config.toml
n_layer = 10
activation = "swiglu"
moe_layers = [1, 2, 3, 4, 5, 6, 7, 8, 9]
router_z_loss = 0.001
tie_embeddings = false
optimizer = "soap_variant"
train_tokens = 276200000
dataset = "wikipedia_en"
Below are experts of layer 2 (counted from 0) of a mixture-of-experts language model. Rows are named router (the router's row for the expert), gate (a neuron's input weights, with its number), up (a neuron's input weights, with its number) and show model dimensions 128-191. Each number is 128 + 24 x the weight over its row's rms, rounded and kept within 0 to 255. Numbers have three digits each.
After each expert's rows: "comes after" lists some tokens at least twice as common just before its tokens as in all text. This comes from a sample of Wikipedia text that the model never trained on. Tokens count by the router's weight.

# expert 108
router:141114108172126122154162145132117122179203102132127141139133133103123124140091139137145126118129135155125111141092127094144182140113099151107108131140132128146103092121099139104140104084100160
gate0:129108148146104127117125122132182106149102125095094137179075088086148134132172155130144140124159151106141145124172131110118125124123076169130141135135178096099077071089128138117136094159128102
up0:123126141083133162120139098154144108127176129109125114189116122155128100178118130185117123119118135116130109154129120098132111114146086141100118178169169158078168179112142135136135129093100111
gate1:173113118117136120130120147116135079117107132158108188171095094131105125153136138132094135119137133098140100149066145115072166106108125112127102135087125147139144153120159130160143094119110136
up1:157139108107125130137164144134135128119138071092102148132154081085096104102180150134105103107132132135121100093116131140096112129110104130124066147131175158107139141107167111163150114135117125
comes after: " ", "–", " (", "0", "_{", "/"

# expert 11
router:140106127126118126148188151142126112180145117140136132155130183100104134150117164160142127090167112155128107154116155103139154136129107156117109143158134119151109130126109141114126124109080179
gate0:113117143124133103156125130126120146118100099161092144155128152106156172120152152132078150118150148143173136154123139145110163149182096160155112174086150151146101161129076118156154112110145152
up0:140123094135121067112135134138159116139114097115139134127150128127150079132090145100107122101125110090100108159151091133125129158101161129100106119108113109114166121161137141107116120132175124
gate1:117136125117148126060118100066128145132113102106091089118159137102109089110102128115107104110108144168111166140181107124162114159101125165107132110098155151165124113117150082107161108148109143
up1:134143147130098128164109117153118139156135117199134164153150115153177144149129131127120123117130067124096100128141158138120148142134135118151113182149134165148149122123137064157132115122132141
comes after: " ", " (", "–", " $", "/", "_{"

# expert 53
router:148109117154118097162144154142117124181142141127130128140147152143085097168110171154123104116153142163144104122136131084134158134110092163112098142149148120138094114122122177119134088099090173
gate0:122088126094093118089146116154150106129142113160139152144131149157116092155116088185137130174095125130099128123092146124107176105084120121153149137162145078129149133130194137116155158098140150
up0:156091132114151157136157091097184147112148115130111104107141145175119141112093097169188148161131093158107138122140143127117127101123111109131145098162143111173143126116148175095149176150125127
gate1:125138119159132137094101170157079149150134168140120134152125137126112148111149113100140130164161172106124149114136073124166087165096131125154095140131112119147150124124116123163094109104150130
up1:092132090117113125150106062152135140157113154059146088155176150142088154164132149125094134147086135119123129137133136120173109142115114115141135075158168129136125087131121143115143131079102106
comes after: " ", "–", " (", "/", "_{", " $"

# expert 78
router:120076095136101134149146173144099129134155106145147163186108130102138122137128181155126076113125138136122145118094140111141172156135102156128093094136122114130101119127117160087125113111115150
gate0:121161127164107145129092126143158140151156150150097132121167125093133092079141160145116108100108143105120093118146133116122105165097127131083125112136173126165125082188141139125119139141081125
up0:111124116125127117059129120096107099144121135126145104098109087126165112135115116152105127135106125089121111108104149106122189154121148107138104133148130111122099152148094126132123132106108164
gate1:108106175084104125106076138124127104137137108101174141145118161116130135146126112178164114128149146132095131141108138122147095205093105117117159105127124104138090136144151151136123144111136093
up1:126127124129134127072117147134109144138138155136083116126137153104122110114149132118092089115134124129137098131072153140138124101137113088134152143146140055138155128126177120088164149106151140
comes after: "3", "4", "5", "6", "7", "8"

# expert 116
router:144124115133070136142163130151114158185143115140169136171143143114097105133103143143163100132141118177162072115100125131185151148101108142110132126134164099172123127119113153093155085101112151
gate0:148141106093122109123183093079150119135157098150145145093170142097153142098136135121111105145163131123122108098113138112166152118097107066113102099157149116081140140145144154152095120147106136
up0:133163098140131128104103140106134137142097172122095103151137078146116109141107151111110124132105103174155152155131127115105134108161105125140139072099142112161138119064131081117131114152140182
gate1:097149138145094152131113133111105119152150133123133096129148141125120095124116123129148144055128140142110134147105087125124161131148142091114172102128132096118089115102145103096141126134127126
up1:123123119110136163122133157114118099148125110156143119163113084120123127151118125118132162102106155108114123103096138161083136130193122137118096152113136074163141122120119143117118093118093094
comes after: "\n", ")\n", ".\n", ";\n", " |\n", "==\n"

# expert 58
router:148118090131052119129136169110131115138179119161140129148175139078102117139122172172145143090130105148162117136128134119129151147134072136106117135162147084154141084134103151134131111128100154
gate0:138131104122122086116149126072156164129129124106134138134167148133102122089107140181126145125141174163115107127153144125108134086165112163111121187158159158163131121128091144164156147162108110
up0:165173120139134138117129106113108134145106103128158124094090138138143101140090132130127171143148127144103120095137148108083122171108115138141155141119072098114106124102127142134133132158133109
gate1:121159121108129154128063167139129148136137090160120178155153121144131110143120179105130095145112140131107128115136125101144106146103169135149121172124114112149114162108135103119165114111159176
up1:082088159134129124143105140141113142116121110107120140130118145157088135131097170151145168139114134162097109135129118088113085103098139089148157201122131070138123111046115121153140143129177153
comes after: " |\n", "\n", ")\n", "|---|---|---|---|---|\n", "|---|---|---|---|\n", "|---|---|---|---|---|---|\n"

# expert 104
router:146117112155114087126124139152129103132140140172150161164144140098082111143093158183139136105179130143136084129118147131156158138149076159119107088120120109112141121095112150144115098077119154
gate0:163136118151090142104098116134134105082070150139116157160185129123106110119174087084112127134148126117132126132126101138143125142134108147103164147162167105125128119094108157153108138088141134
up0:163099143134080122116127145156141119126177145116137113101176120156101150136150139127120153145142100130117088126115102105133112105102121121097116108133164102159158174106167170136054123162095117
gate1:122160093118107128155118139126150127125122092156099108148095073137142203124093132131097130105140124137098135125122124138161130180127133155106118127101193170135086137131176172156093124099144137
up1:134169134137153135120154134136137157117131118131146125154110177091121126169119127127145116113092135122107160111122131167081133103136102159136170145122134119108170152144140103143103078102139145
comes after: ",", "6", "5", "7", "8", "4"

# expert 95
router:168072109127129109123137146151119108140131108152172135151138127098097114144127155161173140121184141146143121132099143101137162137159106145093118123110126098127147121088119144123129105098100157
gate0:146113107127115104118179141133118133112137149102110144150098076148124123108129120160146125198153115108140118130139155121100121153145126132087140155125102104140134107090157115124121117099128185
up0:156090166096137181100147080134169117143104129161156124131152153147158110099097117123093135094134123145140152132099152146124144127127183134121123140168126160107130148124101186125115108136116153
gate1:124121118132099109103133182150128080149106122115119110153091143108117150124144090172131113162190136187114139127128146095114125131095108153121138138138118130100118139121129164139120101099115107
up1:145149154143136073140104122139144100129158121129160099101169124086114114140185157107139120126108152159114092129139118120142137144100171107135135172106138168153167125112149121105089127115109171
comes after: "2", "3", "6", "5", "4", "1"

# expert 63
router:131097107160125108142144131170076135149140100137123147169132150122118114141096168162127101121146103148126099112100185112136147153142097158095080143134146097134124109104114131136170094094106145
gate0:159127114128139133147111115096109140137120141149114140130107106159170092147126123134116157112106136139110168180103100144072144141126142142109152112091133059127144098149133182118140156120153130
up0:101154145107121100115142171098146128144140116154110131158120076142108140114096128126108109097144139111097116143096108126115146156071149143102125099147127157109150103159157139107079120170118148
gate1:102090153091108106160120138113156148118110070099161136149120113168109140141145139098149127134138172152141118114173158149115150148139129133114164118080141121103132131141110112124134143092118092
up1:125088155146106116155126109122143135175117143124130120096121154121106156115085120094094115117142101160160094144180103147096130133108129113112150109121139096109081129173102108144136099169108112
comes after: " the", " his", "'s", " a", " her", " The"

# expert 74
router:154123119133119123125166145134128136179142122125153141165144177113095123157124157174155122095157107149129107142122147091149157139129103160123107129161123120153135132132126126106132107125101154
gate0:126160114161102137102095146161145136110085139133131090120090173089137103142122127157130110138146136130130144126149109112124106111135119136129104145114137124127138127143092145127106111105078098
up0:157103177140173080108120123101121089110172136160126146138135126071135149114106096117128161123127129102150135119156119118123146143149144094123127124155125133139102076091089121155087124132117125
gate1:140168138107150167130118132113144154172146157138147150151122115159097144145138096158125118134138135176177145122121138135151131109107117142143163113111150209127151114121119150095108138124149172
up1:129121145158117133169142161137151170117132091149161101120136130115123103159118101081106131126157100193091085143145106136160128160077140107136102143149105124081112127138140168103170152170130146
comes after: " ", "–", " (", "0", "_{", " +"

# expert 37
router:159116118180070132110166142129120167150163097130144154154176164140119109137097132159163104115147086174165112130105146133136128152125100170098094114129143110130116111128097138116117133128112159
gate0:090131103137104105120135092107131174110124099093113172085176155170122135152105145141173083126160151221168115135117119163143113101114131158144134141122140111078113147132161129134136129151155160
up0:138118120120170130088127151084097085082111157167139121140102155094097147135145132151098155108125123113087132136089104148088137111146140135121106143175131151096151091121116124103148087144124120
gate1:165126118170097149105119100135143130129123127130135102123130155116113082133106135078159152087117172138123109110122120128124103172118097084119128134148127167127082131135094120106089141120144133
up1:101115132106135161156127138094116130134091141102162101153140122130079094104127139191116094136115145146084115125151088108141164121130143111158098077138126077144147153116117116142128109096151111
comes after: "″W", " |", "″E", "\n\n", "-", "′W"

# expert 83
router:132098102125123105165162144149105117156167144151144134148142147134126109145104165123136114133164117143144127120124176100130155183140113146110113097124131067125086095102126165107147130102116146
gate0:181133130162121121175125170177163144154101113124116160105118138135137146121140150118166106085158143120131110131132119130141108086110133143113154078167135147090129155202137130136114140161117118
up0:141124102112125087133084148129180165123149098143104139167124147124167176162103171103126120116138119102122154149126109169116109134122108107114161141157107173171147150176072119123161125145142184
gate1:163074119108152106152177135156139092140167137113145095095107116132129126131128111135156132162114120126100143135084123131093135113139123100131163123131135117137156122115131151159181131104151122
up1:111124148131116176131121130132137132125148188114123154144093121105132158137109105126098139147103121097112127141138100152162141110133144147132106164170106169126166121144141092135137073172090145
comes after: " |", " the", "-", " of", ":", ";"

# expert 14
router:148112107156110105148155145129101126149158149172154178152129153106111083168122149130150123120147119149158102145111148095138144160144128165114126117139177082115120104116121152103130104121118143
gate0:187151090141162117132116131169144135168135122157133135155138180126208100138144151127097106094129117168114099097164118120114098134134116135077132143131148124099155097127134093062171115125118152
up0:152101161112122168161121121060138089091092100147129122145116115094113131134151091121128151127127127132131146140095122132138201127139154146150118135099145134163121144160128085157133086117126107
gate1:129131151144125107112085135152157147132151120153134176109129110131147101155127159097123117142076151138154102112128123090143110100084162152144123151151113125140147115129117100094145111071172112
up1:113134114116135131174084114128103135162125136144100074132113146111116170100149123165082125133123122122147125156133130099179076127120138144137155112103088137195134133161156150152087118143111162
comes after: " the", ",", " of", " in", " P", ";"

# expert 115
router:142092129169097120147157154150125114185176116134142130132130161115109121197086162176139113111141118155129088134133153095136162144095095162106120133176140126154107111131124166116132099115104144
gate0:159117166146129135138112137134149129115112099141118096133116126091114122150117136127137130132159136104137094110100139120159150137153113149132143120137140137104124171114143117150143143106115118
up0:107102176124103139152152108103151128110122144161119148103106094124127139128162112116122134107101106131134128122042078136172082091114141146108094124152126138119160112123129100142118161113110141
gate1:137057122123103149126162130115153093114116114076119162118113147084175097108121131138144133120089134124071131125151147087158120128136148150152103121138151123143146095125126100135131106118174105
up1:150143133109167126126133129165152136106173120118117125142079128119086080162130143141118129094108145132149092167125120161103073082159145098110144125126146129146132113104104127102120151151126132
comes after: " ", " (", "–", ".", " +", " −"

# expert 80
router:167101101141100109150136132128150137145165141144155148160151133091116097193114149140151111109130099143123112139072150097143141146167103169090098144135182107138106108118097151136111122121117170
gate0:168165111115083103121143121112092099089114112147106148092131135053187144158139138160160114127134120115100120129127133136100162117084083140109099098168127108143129127158109102145125151125128104
up0:123085126070114114095110120137121108137116097121096135121127165122131130140154168107174110068117119160150136129144134140132102126125116137135097115134107151094119138137172130169110149129135087
gate1:105090100142127112127117113129141137093145147122164164110105136086122119128097116066162156159106112069104081131077148100102128132089135106116120116143144157127132111161087154147095129101122153
up1:100135059096110119137137139136097165142137135137130107127109117144143114143095136135139159143119149103133140129115156133137126124131069108139168058068111107177104125144155108141137140132133079
comes after: " New", ",", " the", " United", " North", " in"

# expert 41
router:138107071127094111150145150142088135167144114171151134157133138111100119133091168168150119131153104158138125123123148122151162185131099134112114103137132083131108106110120167115135128101086144
gate0:167108145145083130132100123134153154176147113118138116146103139126154134121086096162124157136134134101092144146144130173173088122120090136119106086132119157096139151133128121159098139164095099
up0:120107120158140153144106136155162075169101185197130085115135124147153138124098148089150121137099137091135139124126123094150123150119148128147105114148113136115127136079116158120111082119109093
gate1:118114120100101162130147131118152113107115088107163161137131165121115121133154141096120135104118098088140128140117118142118136083099133134125173103117136174150141125131138117081115133152117108
up1:127115119094136156089162142150155158129139132130095101138142110116101139090132149117135108122121087142153126100084149098099104171103132110090169118107119113145089115110111165161133174106136069
comes after: " |\n", "\n", ")\n", ".\n", " MF", "\"\n"

# expert 68
router:145110104137100085141139145173077148146137153125135139151151143095128100154114143141136113109135113148130087122083134128188154189095104134100097121118140117142111118079113147125127101122104148
gate0:122105079127147153087089143100137139122117089101134110095121121149112106113114135147127166058119150113141136091105110115126141129128133107129087127159087076105085124152133100157162171122154098
up0:122164118120134113130121139118091095150100157134158139094174117100155103176111113109088149114106125153140131131133155106111187118135097081111136114140149125126147115160165087084097131132136146
gate1:125123086121111098128170169135100126091049124092129148106143112105109131136123147123134090149151095127119130105113132152140137152117102087102139110088179087164089132129122122131146127131131127
up1:152145141127144139151108116125170114079132117119103103080096121106110130178122142116108147128136129108092108153105160172122130109094162149157116133136143078119101149118094066127123134143101143
comes after: " the", " of", "'s", " and", " a", " National"